Experts of a small language model: 64 experts in each of 9 layers, 128 GELU neurons an expert.
Below are experts of layer 2 (counted from 0) of a mixture-of-experts language model. Rows are named router (the router's row for the expert), up (a neuron's input weights, with its number), down (a neuron's output weights, with its number) and show model dimensions 0-159. Each number is 128 + 24 x the weight over its row's rms, rounded and kept within 0 to 255. Numbers have three digits each.
Before each expert's rows: a language model's description of what the expert responds to. This comes from a sample of Wikipedia text that the model never trained on.

# expert 19
It responds to: Verb and plural endings. Inflectional endings -ed, -ing, -es, -ers completing verbs and nouns, such as disbanded, prisoners, plus on, after, while.
router:111099125159128121156108134149151148109153140122117120091150169136185125134176100125119136137176134132129101112134103145123194100157156143124113109164139145099153168088125159164167123128134144148141127184088085111166128146142080128126127165130132172088156145088168158091127151148138120171114128051140122144165155117134117134138153107129145139125096148119152108123128131133132118115100137110136072140103146145109113151132145110151131149111135159097129142135113122164109104141152135
up7:166160108123134128187103130082138109136140128139117140148104145129135142151113119155127155137086135120129129108139118133152084145119146189134109153131131145124146124137105107127102120145121152134096158128155090146151172146162142109149124154122099082137129099133109131117125204135140141140119181135112135136163081170129090165137133136077115151131120097143166107113142117085180117097134148154131139144115116105140111183105171133096099153129140129198123135140112143166162107127119128
down7:175126168120129096147152131191111135106154129109124129096132180119105122112101161087165135136144166137153116138082163111134164139144108118093169123117098103146125125103103154109136146115161099108126143146116153109123144135077142140146107136161143176123122106128127165107174116137151168093157141124156132098068143121165168121143130133137088131120136140118146160121150120169086154104109125111118128111171160172158141132122126091108149097126154124112108164119131120130140100127118174
up8:137153113110102146149146117123156128140166109139149112100113112135088114109155127146145150112149141091172114131133103091090157131112118108151112075125179150175155137077173166147109128100114144104123140134098141104120107138098139158152130171111141143132116174139133122158144136129163139156098148155136151125095118110137124139150114084115087173123129194107117152129119123131174109188129124148144112128107113087144129154138131143149085114113145104133164122095140121114082110133089087
down8:141129133100152115105114103156144101108129159126147095109170139120186146138143150080114136129155098113114143101104164140159154151168157127109134153131125093164163094143125136084124169149113124136154148160134113102152120110143166134099100145153131160136141085145129182138139124162134106085109160101156127072145059163109132133148165156140132116130140118084132118123145129092144092124131121117127137139146162128139141126138141123149155127147141198161080115140120118167156119131117119
up9:146104118151121137098106117145164174150122152151139143102144146154109091146100140190137125104111105129129090110089152184143116115132114126112128123143174140146104119107090190125110130067161098119106113132134092107121136118179159172140106116144140110125139132140152165157106106109171124146115117154093144105146161123128120134144142137111129163088146141115150116113149130109128133080103162126108117143104123166137136182160121100128148117148129109102133156080095179145140115106148097
down9:125142118127135150126114174109126123076141140116124154066148104172117139087109193084104123156121155106150149127114142096148129130117140131173154127151115151088125109130118081124122085154131153134110135126119144149136130117117108104178095123085124107130143138075132104123122158134140118121131188113123087113123124075135124151142093105133114145139116151082178139125100117169142133148129100121137158097135119106144169126128116149135112106099137125197094121110166143128148126120081140

# expert 9
It responds to: Infobox field colons. Colons after field labels in infobox and list entries such as Country:, Location:, Species:, DrugBank:, plus time colons and semicolons.
router:133136166121153108139121163183117154114110136148112105156134157148128104116157108102172127100127111150182138133129134133091101102113143153138125132091149080141138145154163156097177123135128107106136096144096100128107096153118156119129141164173110132070154116123162122138128146143144112128105125127138114162056177159152135134072159152117127116150080135108125134114073142127129137096137113119135101156103143155108118117127177159109154163129128109126124145132096128122117086107153150
up0:127147130091133175125096130142163130127108154159101137138125081067139076091144140111111131135139144112132122167108130130121118092163167104133103120091125133127135127107133151152147117129109135146120150154103105118123121130118115157127157127159097157085098140110133178111154109142133158129134133130085121130072143134108177151096115141103099109077136142109097117109121087137096130084142119123150100195121163137173096130104138169098135141103130131152142141167132120151128093093079124
down0:151154145171136154141132138151175093135080168105139174106130142141115154093133147118122151140127131147139145131145116121136124131161159103149139160141109113155086141135100126110136150166141178168090102116138166104127157164123089136155086138151138139104168150115102123142097117139125127099078088138125149147120153148162118154116115104160103070132164116156137131118139143114145142117171116072160131113129116118153148137110103143133120115148157118137133171109156135169157151176179144
up1:167118155138100077120122161115153141101129121163191130129073172117121108113141092131155128150072130141089120119152114115166104126150169102078082131136109136121106147164146124143124124127167153134140143153099173140151122148146146139102195138139132181131140122117123158162093153100132095132149136109124078150170132105109144152119138147147099145139127078102090108138153102137115113115113132139126116099157154111102101108154136149117120138089094123124119155116114149116101127154129140
down1:120141131159132105102097128114146126082114093164162102163145126152127147104112111161084134153094131149111123096123130140134108098137104134121175093107114111133111114161099088119176121082133124127132107107131118109107119107141167113124101160122082111152131120167147124188116062116128131142153074099125078153137124089190167113154122178119104127129131122118116089125141150170136172087121139138144176120136127147122130153124101129099123136116149166132145114144140107115133108142107122
up2:099151203158112122076102155113126108123145095114117124105124126130145117102137150157119077087108179132096129096140119111088139143168121103145139138146082142120144170088144127136160136132123138076157117091103144109112160161114171128112133127124146069123168145129093153164156132141140095104122156115142131122105156165131104112097126113125109164136129141134136186059142130133149150102134152119131140148121144137140122127095115157154111157106157126184127130125137122143114136154121132
down2:096139159126166113145127117114108116175143142123116115081096166124104145131110110098143164155164137134160122126109114108136111119159156142137119115120188105148144160178133099123163097086127117183168156144107095123121138052133111133121146121176133104168169154133133082102122078126143104150131116137128102149140125121108110122116138157147136151119122124122118109197094097086110134132127126169145121124112107125133122108099081125136115159164090104131123106126148142114159154112134116

# expert 12
It responds to: Mid-word letter pieces. Short lowercase pieces like h, z, k, ha, da, ho inside foreign names, places and technical words, such as Windhoek, Gómez, camshaft.
router:118130144207147119070095159134075114128087090130156117114144145098159155137095178142116129127142107086138132114123103161120156166087188101136120151112129142160134137102150139165146142130120123121159127115112121105139169160152107118103112139120104117134129122155116099114147115137118131151143154158146144140128115087153126131140135124190130118137107132138089110136161103145146145159133130121176124143122114138127141139131108105125121148193144128181103086108138108155152146097124184
up0:169106129119115126130145119119150150133101157094086158112148149112145139121119117148101139149127158082147091128118137162143146117148100160133151144154111120106144106121134182113128178074133126132143136132143117159130082130112130161098142123123144123119144119168145072166121180110140170106161150104124129112105103149101101108131107069159178156155134133133145167138109126114104154145169157126110134154166147144154136146099138144182119155178160142141103097104134114119137099104121094
down0:109146146131162149136113142168141139137130127128103124109134098109107117103148130101153137125138132116094092156118092066102138162134139120166123115164138135106132152172190108075102076135137098135106181168097169157112150141127117114138133129094131155157151100101148122108107176105132119153100108157097131178142105164104148139093157139152126112104086122111119133136121132157135141092128156121154136098147133153086142069148143147128134106136160110121179136123145125137113133136169122
up1:124131133175139133107136150108168167127154142196138159128137126147130123120099116131159103129105150127104143148120116122124133069127163127126127144134131129089137136112115124127122134144134117099096107161165153169114138107157098155095124117181141154136150156135151128152169096156115076128112174155099122104112094151134210157134124106125088156132149103118083164102134119080157101089132181130123116142114139094110138107096144098149127166157133154140151113120116113131106136121148134
down1:100129107102127132133155101155129118071100107157159091090128141146110118155113122129112106094098145139141097147082138139134127148106099118136172079131145091150114097153151119127154102143120175094136120112135096101094171112130156144128113114120130096101150144144124142103158181123115152168152104103135120183137150158130125133148135132121140083093131170133131114077128100130133138139121102172124105119151145123139096190152106200135145131137142129101138088144119131114142107142151161
up2:084105098100114088136117118095162109112122123112082123126113174114102142156156124149163098155121154096141141144126124127179082128108129136052105121130139162142120117102146169085124115122132114127146097136149120159146130120079091122112086160140167163124109167110133093119115133079146143146134124111160142142152127122130134102120143167126159168103086120124158099106143137156113094147168132114141101126124156123139118137071125143149123136178151125154111152171125114102122143100137150
down2:134117138134105158108170136091114126134093094126121138116096127094150109118125123155170155188138130134119135089115107130143122184117105126139169166089141166104172144123137101151101154122139112171120163120149121170073139150147108125126110133146159145135143137122081142091179125151122127128150110171103135130140117136126086118123118099140138121155169158118141129127112183125146094122149117122150163123112098158135135106120131121126142128092134081178128162089155169117128143107133186

# expert 26
It responds to: Header-row column pipes. Pipes between column names in table header rows, as in Pos | Team or Title | Date, plus election-table pipes and some clause-end punctuation.
router:143080146130137102093131152150178123129126150115145145130125171130116136115116167117143131171126105133152089132126137132154131096093138134126061198132131166132140181163094102113149106156152170137123119135140153138158127075145109122096107126114125151119120116123112119094136090115097126126118164090151093129123134124096137132066155122097124108111112143145112167076112098126113121119116155196115095162124141157130058119119127135148099136142120118107134109115124123124124152111123150
up1:142156087111135107151123123130176124107162116137102138088103152119154141108127150132144132145109120200099149149133123091118135174116137134090142124161121135085100128168136137134131095103104148137148128110125137145151101143096110094121123123081153154142125147160162096136120130130132172163145153110157122163113144155135124111084135142079132113148114142137125165105146141128135117171156144132196136146170186101184128084102127158152118140171093141127148120153116157127126136161110123
down1:154108137134147139062144164142147128102124149142153118112133167139125142168123148110128148120139182107101134102112113137132121162120176166121100106080109133149155129127115109094151107133103161165152144113097098108099171129124160137155138127128106119171101153145137135160116132124098182108121135138098090107136117141139143121090116139130174156100176152157133127143106151157112143099134116142153159142078165130107131119136082111151153156140093138145071099166163116133107133153125093
up2:131096129108106112115132160155132177193120153148130145157141108178103139141122124124141123193101110163121145130102123107106137085106079070076134177140155135152172122150089153087125102129133112123094130163118120132114148124155133150143076130150153130160154121081152093122113120155117100095136140087129147160166171136096124134155115129159135125136134149158144131117157139105100136156116157147133155136154139133145143122158072134130150102126129144100145152111133139123118130120148100
down2:113153147155163129110137088108134138138155123133139150105117136096156056177106140124140104108111143107154142117187134160146139169153139143165113145157141149162101122123162112142099108111122147114157140112105123164124089095153141140129153137094094118141120172146113157102108136094122084153094156151105124097126160141138124127129142130145143096133091133100134132109117145132153143120156127160147143089099084141120103100144130140185088142165086157087128114133136116079137092115164128
up3:106118150128098157119096132148116142120155081090125138114171090143178170113119102127093165131122133104111134115098127149140117128124170121124082139130120114167138069130138126124106129164166105156133134141154154132094150098107132138126194121145135105098137121118140146107115091116128080143164162105170117140078123118144173135129128143155124078106135158131126148124130093156087143093121098130195132148141127122108172162091146117090143148130136132127138149144153115114101163143121147
down3:105129121120136147164134127138136146144101081131120125142186108096162153122122119131115130119153132134107126099074139100091120132095078142156133118107119085110114109130122104165107164128154146085103122173164120128142139128150132117152115085120098129160173135140088129141112113132168128114118155125164102106146108147098114182115165136115115093176101145108116075159118113095104146138168123123128103109176148129100171194137140121137131139158153105133108147159093131115134147142144104

# expert 56
It responds to: Word-final suffix pieces. Closing pieces of lowercase words before punctuation or spaces, such as villa-ges, railro-ad, mista-kes, hon-est, custom-bu-ilt.
router:145118081117142143140141092104107101111156129136145135178154112109128147161135150145149131137133108152120154117106061097104155111104114149126191112171092121120107120140127096141146117153125124124143144139094115127132175150131138115141134167098122172139122208080073122181131118114153118163128110118144099129141157134155127118141163129138106099120135120129122088136131132160150129111155120140158110145172107123152149130083133169136119120145164097110106098140168119105107122136158176
up9:097105113156126153144122121131161168155124087160146122110079165142149169100093125092145105145129148135068096134125108076120162111130111090098116081177135164146114124141114078113142116109132153128096125153072146141126140136142137143136146115097133138138152105122092119151130145133094099121112104115156092158100154133133102126124160158112119154104124120068113133090108128174136105134098139139068090147115109138152144146131097118158102145115118087116117100121100113108142124129107124
down9:108141114156166097133137116168136137123136148110093163129128184088128130076124104100125126114150129145171137147123176145076073141123102121152118120083157126117095120088141127165147101137150170094140144110131129083147148134144128116123127108139115129136149145151146111113128096128120136173150126148125147164138176164121155133136093108126135109143108126149130042092157134135098155152160127153189136135125166128071156133116150107112108122114109136136151131126118163134146097135145134
up10:130116140149090138178143152146139140144128117125140117105066104049188122152133123133104124139125096125125131107123138139154171119136124081092164155126111129153154123133107131147096133094166175106138152165102108134165108134124123120133146094081159140127138119132158124117083154144132136133074126160148144134117111162119150144141144137117143153102094113134133102163110110176148096118106135135133149134113116112098128132082102076102129166077124090104141142143133081096114111127136139
down10:141185122124130127151123112098110133129150139113166135069108111167143160136143155126125116099166129099126146125125108138109118117155133162203142130158127124107122139098120134149107129170136114115110085137138079149115155178142130144106119106161105100135127128073127111142163081107154113138155066128100144130132154136109147138125158124128114081144092111121125100081159134159093154075177123109103105099135127113133133150134109165133126090146113144123158164126134130092135152093142137
up11:125091171164107130124117132120147126119112144164117086133116128125142118130137062085164117122119126159147102123141109131149101166146106126115104143095123144110119184144131147062117173128117163118098139102173172157166117106102131104157105145122129115122138108162126102160131153125111146140145161151157123161124129087160134130146099124145185127116134106125165113121093153114149127134124137137119146091075089161076096131126154093150104129126149125121124106128120093150128067105128147
down11:142130136128109157098086135098119116124139080156143120128150151111170105154141112124105105107129130117098148098112164136125121128113113106116148073110139061084107132132109118098120118152085135124134120094125122126069145100121132139100092115128148178134144145099151150127174160136129097111097142127138170171082109124131092160105136160106116143056134145179158126152104140103116068110096108143089118128143131112147148130157106136118154152165134125145136135119143093136118126161124110

# expert 45
It responds to: Derivational suffixes. Latinate suffix pieces ending words, like -ional, -ist, -ic, -ion, -ial, -ent, as in nutrit-ional, reform-ist, psychiat-ric, Bur-ial.
router:142113134102130143127141093130105125121145128131129137128133153164111144128155085077148111111136124152119117089134136106104105086078092132107132097166159110130089133127127116163121107144140093125140133162134112111116090135158152153184115157144118181113149104051126160103094125105116140124182109137126115145135113132132115098152162151113145121113135152120119160118105174109155148088100132192166119142162094123143102140117125106108084156134142115092114156130114114138130143158184124
up8:144120155116104132090126160140169120113121119138102087117141087151128134130145116118077140077125132162116140095084133095097126126124144137146137106115127110086135145123114129084113147156132109126106149067113145144125169149162073114179173188156143144137107140172145142132142132155095132137155100152108128123112159107158120131132199120176146139112157103118107150124171145104145086125137146140133115165131137091136134145154128102118113141124166138126130111112116163130113161129180136
down8:139118087135154105147101107120111078115146102109131191142101154118112097136190139118112123148109121127129094077183104108129139095162156086091139104116123099137179117109138141161158177157112111136168105154136146160164120133100137151102120135124157137137116142159129115156168138122137122121105168142138130166114134134140108134072137133147136153155159106181130130155115142101134139149143138133151089127163110122123095134107133155173160109172122140109141139129153138108155169138137116
up9:137075170117135123153147108125144172166116109103132129119135166095140166132152143121099168100153125101142120123133130100132148135102106109108102128093113126132120091152190152121122109140121098140142146138151130157105090100128122127135118157116123082143114120130137143139101141106108119143135164090106125115132104157150117166103144122151086097110067115142162130127164128180185145090138122111164108146156162103169132124129125174125128121102130080160117124151146122097097131058138135
down9:139100137151138079084118118123120095137131113120138121119110128143130099087101151134132119156151126070139137103147137156088150149156125119117141119154153126105115132102124141112112067143124152095113125143157126142101120116102118107082090104120175174106120110138138096141151144146130120160108159120149180138158140153129089110113124169094200103111070112146122164128128121100133101159130096144118139142134154114132139116103109145123102106137152174089168125148182152134152169133134157
up10:138092119179127086122149146167153176124122141146096129142130103093116099116154133158112087146124097141113137110111135103179087095134100153147116119121146121173120105200100124145119149107146125145117119123103119101115118094142094126172074098126126096079147089131138195130134164123083137140154117101137154143131105100138112154088101145151146162125130107126105129115121131115133092153122123104120086157140134080140159136144124101126137143128157158149079124114109151130145106110119128
down10:132132135112138124120112113108100115090133119134141100136119095148170149141106131147179143112145111119148142112095094145128102114086153121161144170135144146114110146100121132071096118114123093127113142159170094070138143142128086163150133133124119116116135159123089091095163085095125160124142174178145141125095125103100130119166113173076125102160146140129152177119103121140113112103111090145099114114120110149137117132153107158127125139156167089139178157105108158112142132111119106

# expert 1
It responds to: Place-name words and suffixes. Directional and institutional capitalized words and word-final pieces in place or organization names, such as South, National, County, -land, -al, -er.
router:158121115161134122169080127128148108118122110119153099107126146110085134152141145105116147087128087132113115126129145121151074151157086126151121121134116147114131128133122109132091153129103091126109102117104167100172206115134113158125099131168135151112116143103090136128120143119122129088116114094132115096122104111146126072150100128137172128151101107151161110088153103161123139153101152125162100109139098129106155126093098113151158118174094109108199116106131108094121130111129106
up6:140107156098139112144079125191148127152107098096133157115129094136158142142092106122161134164165084123126150146150146117124136134106155126146123167117117142087139105160161179122158124122143160124154132148112114142127142135152109118117115147102101137113091141119134083104123105164130131122124139163049137131152131106119162136088096098118092083169118127150158136138167142131122138165068128100135135161160147130129127142166159130111155152096091122130148113130135142129129093125121182
down6:138128146135108098101116122118122102135143101123126141132107101161073135119171109104105136114114106122134118096141167156131115138180089113147108147167114154142098147125137115091154132121099141110131138097151139121149170097164116121136140130116135072103168107156064110095112154144111118097118150091125100137151134119145157101162123127120186141135115149113175092164141112121098123112122151144124125095141121125177113115120141108161195137130104110127106090142111125125119093168194138
up7:112133121123123116117107112103170131161160098129143132142127125152175136136145165123169162101187156125122130138111098138102141129152146105110121078127138089123119134122139118153146161089135104127119123140129135127130104088134182143162137129140164119114187149123096127170126134108127120103126152092122129141129096104113116093115082151153121153143126158096155092139168115133097112106101144075092158111135092118163172129185121121141086159128110152116087155148098164131137152148104164
down7:099130124128139153154173188092110141100065134125110138148118116120113129156118169141113123144115159150155115097152095154124128138124157130098099185166096166119105121142116173058101114138142114122153129116100126155142146121136080089155119129107149105130148124153135139135136123084183112159137123121143144107094092117144126150126180128095111104110126104117119151125125119112112094108120112131101127143136118171134070127080086145146145123150099120143163130124107126168115111097128148
up8:161151133105180127115161119129122141114120091130151157122114113121131149077123085104148163142147160107109118196152099100114152147153087152104145137113150165156118130130130139106163153131115132143112119116112139091140139133178155105096141136111132158121111126134125127136110110064148111086174124134147122120154106108142142157121147145146178170203140115121131139112124106173136120101106167131129143128151121081124103172104163134119111163135148122136150168162155097130119144149133153
down8:110142133150166130168113160129138127162104139084110124182144151137152124153106155127124135125125111157140086124096133166116131146118136172166117129129093094125078158149127086116123111168121162106131185132131161168107148146108114105141151077120129129119112146113168103149120133111128146161095086114111144135078155196108136142092143096121112103121107135126135152137089132171126131133102156116162160109141075102132090136151099104105119130101148110160142097130115134150098124113117116

# expert 58
It responds to: Commas and closing quotes. Commas ending clauses or separating place names, and closing quotation marks after a quoted comma, such as Räxed, Sweden and part of telling it,".
router:099100158154130137160119157121112133131181133109138118156146125107111106110120132167173119160120155118163140129121109125129092098105146116141124130103132094125135161131164133212160135099121116148144159150111104085090137165145126101095115131115102178145138117119146164117124146164109118134139119133173129141162101133099115132143122100154105123103142170131135160063133149167105129119144135120154094123156131167118080142134088119202115097145098125128108119155160150158126129131133129
up9:134140154141110154104137128122162147083095120119161117120096114146147135171089130173129090128115118137108164135111133130104100119104139158097147116089139164119145148100141147101135106156111097148147129083145105148139119130106089135127092113147140151169134118193114120183132145147094107158134137128166149082154132113160079134142134155117122154123164144126153154122108115124105079116113134116165091085123103095122191114124086112122135139114109154113132106121122102135089154080120098
down9:148136122131121086158160169150124122130166158113086104134163138116114178102132117140151172167123146122158113129121149126131119149145134117131102154132162120127126125173168120136090167136114161109115121148120120101138124129141117119100095137096118125082118126121184084068105087124125149099095142171103163164108117101103158127122121128148126107140116153108100089101109152146135135141115125142097137146154156115142101097108167151141125120149160101109105084116102132152156080169183140
up10:112105165132110152102104187128106142116144105103155160132124173090151142081132060140154099147153132131130116107124133139129141154104136144157111157103075143124122095078139065155134126144095145080128139160156133124108115136123126144104179116130115141126086096147096125171123114086128126089113145103138133095118123173164136098135109164121096108122137124102125138130132145144071109103140119114149131123114113174155133171140123127119128090149155118107149146122159172137136146128099115
down10:150104116108131091117123120141185080168143122118083112102147077166127088149129162127120163116114067154093123154144106132142125103152113105094111142136129122122107167148113150104167150130169093172120156123111127112152135120123133103139082149107133112161152134109129090170135140154132143096171126155144089169166149104106151128104130112113157144096126133155130102091121105126138132147078117089115146144122142083098148122125156162113109161129120130150119118138132075104146126130108131
up11:118173127126134157128138155149142112159137170155122064127182105148147150113150112151129144146103155153127110136129101153158133148101126151137163123113138128138095176154105186162138153168145138152157128126139152180150145121148132135145166122098135113129154133111140144127113156134106178160161119145192139140095076145108124103143162099128120172166103160110151112157138140143143101120122094086148089100154112121113152155134124107148114155106131132154140141144098131152154128151098150
down11:150127115123173104118124121154120120151144125152116101124117111089142110196097121122116166127097136127169120136146101089100129102160116093150131141119083122111103102135179083116143088128177108150110114173093139102101141079172093126120141115127125096133109117149161151099128141148133103117072088142114174102138156144147130159129123176111125091125171128100099095112123134120143174098128134124140119141085139115160118101140131125136149113126109107113113133150173141089151129093140122

# expert 21
It responds to: Consonant-cluster name pieces. Short middle pieces, often a, an, ll, tt, mb, ss, inside names and words, as in Care-mb-ault, Care-tt-e, ra-ll-y, gra-ss.
router:115170107144127119124131137098144119158093135145137105119145156123114151138138144161121155144149093154126135120104129092124127165079112159133205113116145123075154126170143112134155163122124111154138125136148088116133131138150148067158112110097141126127153103137124105139119129147124088102111134115125120139172130220147119113131131129130126145145093107122116188080124144149107102112108124088164154128132155160122114116184129128129097119123123084151107092111165133162124120161101118
up12:101141217115106116131127164147069130107127121144084129133183141095123135118128104152102105097119098139123124098121117112134131166106140137145156084144161145099089146093142111143101115102111123128155140104137169159119131096128133150106135122122124112151119154101144129138112146145163184125139154141116135106180111140129094122143159134126144109138126139117066144114155107125141107125139131101149113164126143131134115108148059120131113135151129171114150088165106168152136099130180096
down12:107138140122171106100120136152137114115121135096118169144109123112175167091145126142135126104124108123128136118127117105130128154153158158119121138102094090142118111096148114102136097178138115132129143141118091076150106111137102136122119145116117143133111123175128122104099095183086115152114149136165113104067125119105157131137094165079157116082101145116161152146142119127137191133127177146118149138108108138131111134132170141122090130106074135159108165163109085154140100120145093
up13:142119099149142134116150155142168095118126111119135170106104111130150164103107161097093096152121144115114123104124155138093161099141089138096136142113139131069162093175108126145159178139097143115120100132123108130142155122154151109160126130109085122162146100111122130111120136130105153127124128089101170149131086146134105115148133162153108150179156097143121106138141097136087105125095182099105111138194143095129130150115163139159136126160124096119154114160161099145135128093118141
down13:132133099139142069127108140144157137101129117110188116149097135131130138171138132149171157094140104152110186193154114132119157127171102116096140140154102134156133148117131145107099092127186120139133146130116133145151120123136130149115166100114138098138110102108113163108080163121091145127140127116160120104089121111111138138126105107131135138148086120126182110144131145129108133135145100108206165155109163155103157160146131175109110145138121139156102118095134139105137107139153139
up14:129123187123115135124158159087154138095090094169085094128105131107098093107129100086151152091144050105107150159159122161129144150137142133133142159117126128146129102114127071117130127127127145120132135145137133085141102116134156135161149141140159062124104126152140123148121108153148097098113151135129166085157168122096134139144181136138130101134110112132151127143117157160112123097093142097095107123129115110147127138159143126112100136161155134122142142102086147124096127135081101
down14:081169142161125148087111136108102165119173123123110157128120139149091151145131112095107117144143164087129137082087114121136155127091093148131171148122108114152148126147132139076101092141105110134073151129115111113175124096109096108142095113139092120103135125134135184130152096126135102111116086150121119134148123120162102126125148145130107093139101139108151151102086132156148129095116070154110114121112089132113190136128124105141141155124122116114141162145133114132169111113124176

# expert 50
It responds to: Western given names. Common first names like Michael, Paul, Peter and surname or name pieces after a first name, such as F-ür-steneck, Nic-holls, Dav-ies.
router:116122116098108108117170091106157125145116126117123129169108125142103123134152125084114126128108179130124132091152163091118145110153123141123116154127140129145174115152069122125105092143116071139168145135149138144171090130102124109160118134133145090084131144124108119172125147106107137124139088173092133110117116155147159094144125172132125153176162121116117116151114130107161076147112138093167167139111132129139171127114166096140168101127151116123147171151118101138134077143155123
up1:119078120114096154139098133173135143103138100117118134129170123145160148118162130113116140106111134092094106143087125139133144118143096147109117127125137161148076136173117119124123107097121133142140120119108116132098112114163147101143173120085107141126105112112107142141106150076165184102087092146143144118103144181105151096124158145107131128126100137116114116175131093178108106102096149137107146139101125092142132109132115100117144168130119091073110148155137096095190142126137122
down1:104129165147139169145146196138119142126119115159109083117113126132142093129152120123104117161172113140116124162151115093152124125151104136128115148151156134132135092121100109127134133140109134111095139153136087133108162117110108173105152060142101135175121177129126121119156091117102140133136127118110153134129149138122109112102140111195111078133091139111125145149095131130132182127083140146150105108127157116159077129142118142124089145193113106170134140134132170145121111147138091
up2:108132167104119095173116153100107164065090157104139136105086115179169138130106099147161110143150106113135120071142148149107145098122165121174116159120140109129108110097139093146138138158125104142165155117135139161150133137112154141162149129145127127127142146095167129144102160096143107135145134107144135125118123105131143117071117115128186127105161149109136152156157142124143109151124088114112129132132134125145168118130142103164120182158124111118132099161128164089140100124159175
down2:137140151138123127155148175163089182116132137139142177132133136072137113173114153127156164135151146128114148100122090141133139130156132165168152120121137185155087145122134122139104115142120142099161186113137117135108131109151126105126133081104125068147123127086146127125109143139135093161126140116137093116114135132178133095106132146117123101113146130111137120135154116096138149119112158176108116150086168161171162123174131135166131152128164083131126134123164134129098167135100141
up3:132109094157122115133125169140113119084112150111132100138144161144137123128090123158135080151109109118140156148108166140087121126157114143110132148135164116119083069132095138110147164114108115081135146132126106110130068145096114128090136118076123127142175133142090131138155145132126108174136128151106114150133100114147106153133128148123161138154178122161107162119186150129148113160089127192135173156114131134096108134117176146168117157145094137128132119141125140161114130097139118
down3:131171154154127104158145114184133151107130114107142116109136166182106154136128125166107121115099174131103148153152170125103119150123143156077133102146168154133135123120099159123112133142136173115150164182162139115080099125138119120109118131152120134173148153196131097128166130097156147122174098114140148145134149147151136159108146101130114140113147093187088155117106098098122101130128127143126107080155129113098140112119103123119178136142111099121152103127141125147132131130144123

# expert 40
It responds to: Single-consonant word pieces. Single letters or two-letter pieces inside or at the end of words and names, such as t in receipt, n in Trench, l in Ralph.
router:121124126170125167113118127108173128114111141140128137097116128052140124119062144166125128155138122122113134137145131122112131121107145120118103092139113142139140110107125141132107150171112098143098165112132139116185145130140110113144107146123138163105163128133158160137159117137135131181103190077119144154160140096088145132107166135065105137145099146152156069120117116122116111098086125108119123106100130139140112107167094176118149126151110127172150147116109127110127078107129139
up0:135118119145131170121177147120134095118144126108132188141105100146129121118115121162144110128124179138139125155144140163140142159137117142107088141116130135123143140121155137146141141168162152167121170114140135125144101171109110097146082133136146160155124101148111109120138191140119169165153199150135135100119123125128133098092141127125141146121190089143119139146159156173134110111190173129180138146153158139128136127091140109128142128140089140135111150136122107082141107099150111
down0:122112108160116146154109130132120111148084124162131157121137113118142133142147125078161143095163143110139130108139132089107120134179148126138140144084118105093201131123145143125117122062117135121119115122137106121104147155127133121099114142109122133096107146088108138135126171131097127108123193150137146158118135127103076107125167148101166125156110149149059097170130157153120133145097166137113144166084178140121142101129111134178142121138138126131112135117121105101097134177126107
up1:111142142150163080118213128054147137119141091112120111134100135116072131148176143130148120123102055088122132117161113130170133185122142082100172139142157118132175117121138170146115126134086081118139126142131109102099149123136139096126145132156117110131118138106136138151100157143155157110160131148132132089160121144125113108098132142097137133127122136114117127103141116141145153069117134156113139152119131113099156157131122105109137153156126150136127105121119126110150099104159132
down1:122143132098092102176107120150104118121086134121112140122144157121127155089107153150124132106137118170114169141084119113106103100160106137095101127096112120115102081127150144141149143107126123087131076091135169104130115068134118108116138153123108153100133147137131127106096096150146186175118094099143106114138150119122141149125130130080192131139112165143130104124131152084144105167127115110146126127135125162137119117144142134155140101137110134110120130088165153127146046129129155
up2:110100092155101148129163110118109129133117141148117138084125159124118128137174126121107143132099148118145163097148132111126113137109114131124128109083173091128152138116160137144155146162115178111122105122160162091149142115115167132122148145110093142128139144076124154139114064145151118113140109140092117141139109126101142107112110148151158162110126081175100141137157142129104110118104152176118086122161090101151136144139151077106104132150079149113160080154088126104116107099095110
down2:106119125129105120101146134122130132103135141160145167092157106103178115118120131118111106143197094125111119127127100137116144073144099110163136163131115146113126129108136099147087127123136076125133131151099152144110149141140077114133175170121131143141114107126127114096124149126140112172099146161134124089104112098135138121159127121130149134201127134066148162123093196108144123121161137109096159146107115134097104129123105134166131117136101116160114176106109143109154158142096100

# expert 47
It responds to: Name-final letters. Single letters or short pieces ending or continuing foreign personal and place names, e.g. Ott-o, Rugg-ia, Sur-i, Adjumak-u.
router:143111095125115173153088136107143124137146135138123146120120129147097127135093167109150151138161111096162115175115147138117091132082134126120149096126112132133130151115080095077152094114112105106120188077160137141157134127119163105100141122124148115146083114145123129091134137109117137119116140078137155124131144177123144171114136139079132135099118142078115133072127136101132117144161117145104153102124129126168131117163071121167103126118121110157126095118122117167141190116108123
up1:127167111091142114144182138108115119113136094118098098131139113088144088124104150159144122155157103114143122138091095097109112101178097187116105151156162115117108103118124168135139121123107127172127164150166125165094113147147153174162102143163139116148120143137122126094099171148126117103101127097116141133150159104104133123179127099135132084103173101107172089114126131120118130104135147176152106128114137124125131110097141107152158150096162131127129117105144133181114141111120131
down1:144107123154134153109124080077096141154127145185135119167132134112103144197143137114126153101147137111108107160131107107154172100092150107165092096129170160160126149093101116113109102163116090069145134146096131106151139123105089098092143154159123127166119111140102110089127156133153147116087112149109120115115125135147143082128119152153144163123147124127160154120086133102154115140132122113116127167139126162150137124153168136154173116099123127140120128136122154095154134152122107
up2:148124139116105120147148167114167128134150110137136194170124097091123118112119088071116114092104110098171122145132117104158145092123155119150148118107117097172137086126143100097136135114105097201130155145092097114091146166129138139124110111145146105108120124113136114114083121143105156092122132145140123113114156153114124144105136094127138136141131159154124129082115162097109084155167181145117107140123115139151086128145123126151144099127126114091078139123120087114162110153112134
down2:156156135116141154138133129185126179160101142088103137167131117105154106165128133121159156142117157076120116103132166157116154128099136129074113125137104106121113139100134114134142126113146122129123119088174143150107122152147103119134115137124086113139103146135165154178095114191120171100100114103083163083115159154159140122118124119150145137121131117112135097109104118163128166146146126134165167097142140082138159105114139125082135115079092111138104137134103102117110151121136148
up3:120143112144149105124111139112140191113123144152126145072150094116180122108122145145118144161080166111094093136093129170110144140127110132129143064148144100135125166130130114144130138135106123145105095121157127070123131149139103120114140129158150066108124146120122143145128117184144090134123152133110115123109102128149111124143118139117151153137100158187133145067133104131094133141123143116149105124092063151111111159112115126110166105137156129145105112185143140110141148120133172
down3:125120110144108122166128136133134150128087107127134158124130120087137112117142109149160146117099175177124133169134130123138125152130093133134112155129123104099149129135121132141133092085157139099200181112144147193087138100111147128116147120156132169147131119128129147127159137149139118131154158087120157155153125146133120127068115137165132151096170128105116073152101116117111163147109101147143094131107182097143174137114139123124106140145122148166105130094149086090147113105146096